Below are experts of layer 11 (counted from 0) of a mixture-of-experts language model. Rows are named router (the router's row for the expert) and show model dimensions 0-191. Each number is 128 + 24 x the weight over its row's rms, rounded and kept within 0 to 255.
Before each expert's rows: "gets" lists some tokens that make up at least twice as much of what it gets as of all text; "mostly gets" lists some tokens that are sent to it at least half of the time. This comes from a sample of Wikipedia text that the model never trained on. Tokens count by the router's weight.

# expert 48
gets: "The ", "\n\n", "= ", "- ", ". ", "National "
mostly gets: "= ", "Labor ", "Republican ", "The ", "Independent ", "National "
router [149  82 153 109 125  84 128  99 159 161 129 106 110 141 116 111 137 130 121 119 116 121 107 135 128 144 132 152  94  63 105 112  97 131 105  91 168 134 149 153 110 117 160 111 188  88 127 110 107 159 132 151 125 142 127 181 115 136 136 145 162 125 139  97  92 106 143 127  97 159  89 138 125 108 136 118 169 138 104 142  94 108 177 107  86 116 116 120 134 101 153 148 150 115 166 136 141 122 131 131  96 121 122  98  81 125 105 133 128 141 152 104 106 134 157 115  86 173 122 144 102 141 159 123 127  96 119 116  91 138 123 156 109  50 131 173  90 129 139 122 139 141 136 137 143 129 156 109  86 170 127  88 111  84 149 154 110 129 107 112  82 130 136 133 123 126  93 124 139 121 160 140 110 111 123  82 125 128 116 100 111 108 130 139  83 136 107 115 103  89 115 128]

# expert 38
gets: "of ", "by ", "his ", "in ", "her ", "to "
mostly gets: "her ", "brother ", "father ", "his ", "wife ", "near "
router [121  71 148  95 110  96 160  87 136 164 116 140 112 109 118 111 150 155 148 130 123 112 105 124 151 122 172 163  91 107 102 163 114 104 109 135 145 120 166 167 136  97 120 146 178 147 127  93 129 132 126 115  97 168 144 155 114 179 125 179 150 121 111  93 125 138 117  93 112 171 100 143 142 124 142 167 124 114 126 144 140 104 139  63 133 128 116 126 121  97 160 120 156 128 172 111 157 109 144  90 115 118 157 102 131 122 118  78 116 165 119  91 122 109 168 129  69 122 140 137 110  71 130  74  74 103 131 135 112 111 116 139 112 118 126 161 119  90 146 175 142  97 149 140 155 129 137  95 121 142 122 118 160 116 147 136  88 135 109 130 125 149 128 166 119 117  99 144 131 116 141 109 109  91 155 130 119 125 121  96 128 136 136 124 115  90 137 101 127 118 116 145]

# expert 33
gets: "in ", "of ", "for ", "to ", "with ", "on "
mostly gets: "for ", "with ", "against ", "during ", "between ", "into "
router [152  87 138 114 109  95 158 123 126 126  88 114 126 108 136 111 201 151 162  88 107 109 135 158 182 143 184 114  92 100 110 185 137  97 123 102 148 155 146 154 124 118 126 126 152 139 132  93 123 167 130 131  85 143 111 137  96 125 123 171 134 141 118  86  97 118  93 142 100 140  97 143 170 124 163 122 167 131 130 135 128 101 175  93 117 160 115 111 133 128 150 115 161  95 129 132 138 103 159  91  87 136 140 104 128 130  98 124 106 154 134 117  90 150 156 125 101 176 141 128 131  74 155  84 100 120 132 101 132 121 108 156 116 125 103 172  91 125 143 165 141 130 158 147 164 137 109 125 123 148 107  86 149 135 139 150 108 115 148  92 110 143 145 148 144 130 130 141 124  82 115 124 133 106 127 128 130 107  98  92 144 110 116 133 108 118 125 102 123  97 129 156]

# expert 89
gets: "\n", "\n\n", "|", "- ", ".", "\n  "
mostly gets: "\n", "\n\n", ").", "\".", ");", "|"
router [161 124 156 110  90 130 127 112 120 152 119 101  85  83  94 123 168 149 142 129  95 128 121 140 138 120 111 118 102  74 117 155 135  99  65 106 122 149 122 141  95 132 158 135 146 129 115 125 126 147 155 121 109 112 163 150 144 139 132 168 135 148 125 140 141 107 107  74 118 155 120 156 119 112 143 116 153  97 126 130  66  94 118 114  96 142  88 128 136 106 126 111 163 123 129 114 112 112 155 126  95 137 135 136 110  85 108 125 124 130 149 109 100 168 171 176  77 124 164 111 133 105 144 111 121 127 148 107 113 140 101 144 117 103 136 150  63 135 167 133 137  95 125 120 141 152 146  78  96 151 116 134 146  84 153 156 105 119  85 138 130 166 139 137 134 131 124  90 139 110 146 100 118 136 117  91 132 105  77 100 111  73 141 128  88 132 116 128 126 113  75 128]

# expert 57
gets: "has ", "had ", "was ", "have ", "is ", "also "
mostly gets: "have ", "has ", "had ", "could ", "began ", "make "
router [159  88 117  97 121 129 139 100 135 137  74  78 117 124 126 130 146 124 163  95 114  96 122 136 157 187 175 145 123  97  91 163 105 125 106  98 150 153 119 145 124  84 142 142 167 167 134 143 116 148 163 115 101 146 121 136 141 163 119 139 155 135 103 109 122 155  93 131 110 124  92 146 143 107 176 143 160 138 111 107 131 104 161 107 104 145 110 104 124  73 127 144 163 108 112  99 128  94 147 139  92 151 114 118 108 103 114 115  76 141 136 105 148 144 129 118 100 142 169 154 112 117 135 121 107 138 135 110  84 158 131 133 124 114 119 151  66 118 159 123 108  98 128 139 180 177 119  94 113 146 134 117 163 104 155 127 122 124 130 122  76 159 137 152 133  96 142 131 152 130 150 131 132 120  95 107 132  90 129 129 164  95 161  82 130 111 131 111 114 110  95 138]

# expert 7
gets: "| ", "– ", "–", "(", "/ ", ": "
mostly gets: "=", "(#", "(/", "– ", "Swing ", "Votes "
router [141  91 136  93  83  82 115 104 143 154  65 115 104 145 122 119 172 113 162 119  96  91 126 185 156 165 146 138  92 143 112 148 116 115  95  91 151 156 144 109  99 133 134 127 150 103 118  93 117 154 143 142 110 134 116 150 114 115 131 135 173 139 139 136 137 104 120 115 127 149 144 146 133 146 214 128 141 139 134 145 107  89 149 116  85 139  78 105 128 116 146 119 120 115 131 117 150 115 124  91 104 155 131 126 106 107 106 122 123 142 154 120 129 140 135 173  92 122 134 147 143  99 126 117  99  85 133  88 122 179 116  96 133  94 144 120  93 101 164 161 130 111 135 131 109 174 152 127  92 155 142  90 126 147 145 159  83 101  98 161 121 170 141 135 140 117 123  83 149  97 113 106 100 136 112 110 147  99 119 115 139 107 143 117 106 158 138 133 106 107 110 119]

# expert 22
gets: ", ", "ers ", "\" ", "es ", "members ", "him "
mostly gets: "members ", "teams ", "students ", "games ", "them ", "features "
router [135  88 147  84 115 115 125  95 156 153 100 110 104 112  98 123 123 133 175 110 109 116 128 157 162 173 176 110 116 131 121 140 118 101 117 114 122 125 157 130 134  71 138 154 141 149 109 112 107 154 135 111 127 134 134 123  92 172 126 158 173 127 120 102 134 128 107 126 127 157  82 142 187  77 145 170 156 133 117 103 110 100 138 102 132 141 125  87 126 103 155 138 187 131 145  62 131 108 149 120 118 119 150 128 105 126 112  76  89 143 142 119 116 129 143 146  80 154 167 131  66  92 126 121 120 116 133  98 136 162 130 110 131 128 141 128 103  95 158 155 127 124 153 124 140 169 160  54 123 146 119 126 136 140 157 130 110 127 127 116 114 159 137 169 151 123 119 129 142 114 147 114 126 116 120 131 139  94 125 106 143 110 126  62 113 140 131 118 110 129  86 123]

# expert 55
gets: "- ", "201", "202", "|", "200", ")"
mostly gets: "|---|---|---|---|---|", "|---|---|---|---|", "• ", "Succeeded ", "|---|---|---|---|---|---|", "Total"
router [122 135 138 148  93 110 118  53 155 160  93 107 111 106  98  83 150 178 131 130  98 128 104 149 133 145 140 131 102  74  91 148 129  85 102 104 136 116 113 115 119 121 163 127 137 115 121  90 106 159 188 134 109 128 137 140 151 120 126 158 140 114 133 110 117 103 117 101  91 134 121 151 125  88 176 160 151  89  96 178 127 121 170  58 119 114 132 135 157 132 109 109 112 118 146  79 120 143 153  97  88 157 149 138 112 113 128 104 140 133 132 117  97 135 135 139  97 121 118 175 111  92 135 131 120 111 154 144 125 140 136 129 108 107 118 117 104 100 131 135 150 103 131 182 148 141 145 115  92 142 129  91 143 137 158 163 106 127 140 148 134 141 161 129 165 115 100 127 136  78 137 110  91 139  81 128 107 137 129 125 136  70 139 132 119 111  91 145 131 140 112 125]

# expert 39
gets: "\n", "(", "|", ": ", "==", ")"
mostly gets: "^{", "|---|---|---|---|---|", "{", "|---|---|---|---|", "|---|---|---|---|---|---|", "}"
router [156 122 144 119  72 138 195 111 152 129  63 121 108  97 103 105 146 146 118 112  59 102 119 145 106 132 130 127 111 117 128 146 136 108 131 130 129 151 120 135 115 135 131 135 151 136 145 103  79 141 165 109  95 133 151 139 137 124 116 134 139 115  98 111 146 127  74 119 144 150 125 124 160 110 155 154 154  78  91 117 103 129 136 112 126 145 142 115 175 130 122 123 166 101 115  96 126 134 168  81 125 113 171 131 111  86 145 148 133 136 182 130 117 174 142 118 132 148 170 126 127 131 133 103 134 126 135 128 123 130 133 119 108 111 118 131  92  96 134 113 166 148 117 136 162 133 144 101 102 156 119 110 135 119 136 121 134  58 102 144 100 204 155 125 131 147  98 108 124 121 119 111 102 128 107  81 136 114 137 107 134  86 144 131  73  99  89 126 100 117 110 169]

# expert 58
gets: "| ", " ", "; ", ". ", "0 ", "0"
mostly gets: "±% ", "MPC ", "Gls", "JPL ", "Report ", "Did "
router [124 129 156 114  92 102 142 117 110 173 135 153  77 123 108 125 134 156 129 112 108 149 141 152 129 129 132 132 101 105 131 125 143 126 111  80 171 117 149 143 135  96 155 152 144 143 110  58 124 164 146 119 107 132 154 125 106 140 111 143 123 114 135  88 122 104 144 126 105 144 121 153 144  97 148 120 135 125 105 138 119 104 156 107  94 142  81 143 162 126 143  90 153 124 134 123 116 110 142  92 140 121 136  98  97 109  99  99 129 149 160 136 116 144 122 167 120 156 138 140 112 107 163 112  49  82 147 122 149 115 127 127 101 111  88 110  96 111 121 169 125 103 169 152 126 144 125  84  94 142 137  95 184 138 169 150 101 110 111 104 102 139 146 128 151  94 103  99 154  64 160  96 125 130  98 116 131 133 110 105 113  88 124 110  73 137 124  83 111 114 119 118]

# expert 56
gets: "|", ".", ")", "s", "ing", "ed"
mostly gets: "School", "Foundation", "Committee", "century", "ations", "Festival"
router [138 125 148 130 106  99 143  95 135 184 103 110 108 121 101 111 174 168 157 120 129 109 113 163 157 130 150 132  88 102 141 158 124  84  87  95 136 149 163 161 109  95 152  98 140 122 130  82 119 163 144 102  87 147 149 149 123 171  98 135 145 144  92 126 120  71 121 110 116 161 112 154 150 108 160 142 171 115 120 133 109 118 145  88 135 150 101 102 157  99 164 110 141 131 137  98 116  98 150 109 103 141 127 127  95 131  92 103 100 133 131 109 121 152 139 164 102 134 120 143  94 130 143 113  68 119 160 103 143 113 103 132 127  86 114 169 112 115 142 151 151 110 126 166 159 128 137  69 106 128 120  86 149  98 142 133 116 120 105 125 103 160 132 148 156 107 104 133 129  87 150  91 119 126 115 105 119 102  90  94 155 104 130 110 123 121 106 119 118 118 101 139]

# expert 17
gets: "201", "200", "202", "199", "198", "197"
mostly gets: "200", "199", "201", "202", "197", "198"
router [115 118 129 119  90 114 128 109 154 156 123  97 121 133 102 148 175 116 132 116 115 129 127 154 139 141 126 130  64  88  69 119  99 113  64 120 124 162 149 141  88 134 149  99 124 102 115 111 102 163 159 149 120 141 143 152 142 167  94 139 141 108 107  67 133 100 126 106 152 131 121 163 138 111 139 129 152  71  75 138 114 126 148 111  92 124 128  76 146  92 156  93 118 129 146 101 132 133 153 103  97 130 167  90 118 151 122 100 104 162 174  86  78 143 137 133 104 139 128 158 119 130 140 122 101 113 111 117 109 120 115 154 115  95 114 111  93  85 167 131 113 108 113 151 139 129 150 137  93 137 116  69 140 142 184 144 128 123 122 154 106 139 134 158 148 111 119 106 130 106 159 127  89 104 106 115 142 109 102 124 123 138 129 108  97 127 101 141 143 109 120 120]

# expert 67
gets: " ", "0 ", "1 ", "2 ", "— ", "3 "
mostly gets: "Apps ", " ", "SAFE ", "Yes ", "±% ", "½ "
router [134  90 144 129 103 107 150 126 149 156 118 126  74 132 126 119 117 151 133 120 116 111  88 151 137 144 156 123 103 118 135 153 122 131 129 109 175 141 138 153 117  83 133 122 136 117  71  99 104 135 147  96  86 160 162 133 116 164  93 146 139 101 144  93 123  72 132  81 107 138 117 143 132 150 155 146 150 140 114 127  75 129 174 141 136 117 109 117 153 138 146  72 157 142 135 101 114 112 132  68 104 147 155 117 125  72 139 118 101 183 122 111 146 139 150 154 124 128 122 170 126 116 170 109 115 128 153 114 138 160 128 130 101 125 109 117 109  75 138 137 115  90 145 141 108 143 160  75 100 165  96  94 145  96 132 144  82 103 111 139 113 150 132 133 159 112 103  87 144 109 117 112 133 141 121  65 115 110 134 111 137  88 152 138 117 133 120 128 103 145 132 144]

# expert 25
gets: "was ", "is ", "were ", "are ", "as ", "be "
mostly gets: "been ", "was ", "became ", "being ", "has ", "including "
router [125  94 151  96 106  98 152 101 133 176  64 108  98 120 117 111 129 122 181 131 112 108 144 168 159 158 178 109 124 121 129 152 119 114  94 106 132 166 131 134 129  82 145 110 171 126 137 122 107 151 142 103 122 156 142 122  99 131 136 150 138 139 104  76 103 106 100 117 112 121  97 133 185 121 146 118 168 132 103 104 123 110 153 110 129 149 139  79 155 108 141 126 167 115 113 103 106 101 131 100 115 131 146 126 102 111 125 124 130 156 148 134 125 139 178 142  95 137 148 134 108 105 133 102 119 121 128 118 116 142 132 108 120  84 123 140  73  93 169 135 106  92 152 128 179 139 123  97 138 129  92 133 128 106 130 170  93 141 109 145  94 144 150 155 169 117 126 110 126 100 158  79 125  84  92 114 135  78  99 106 130 107 152 124 120 116 133 119 129  87 125 168]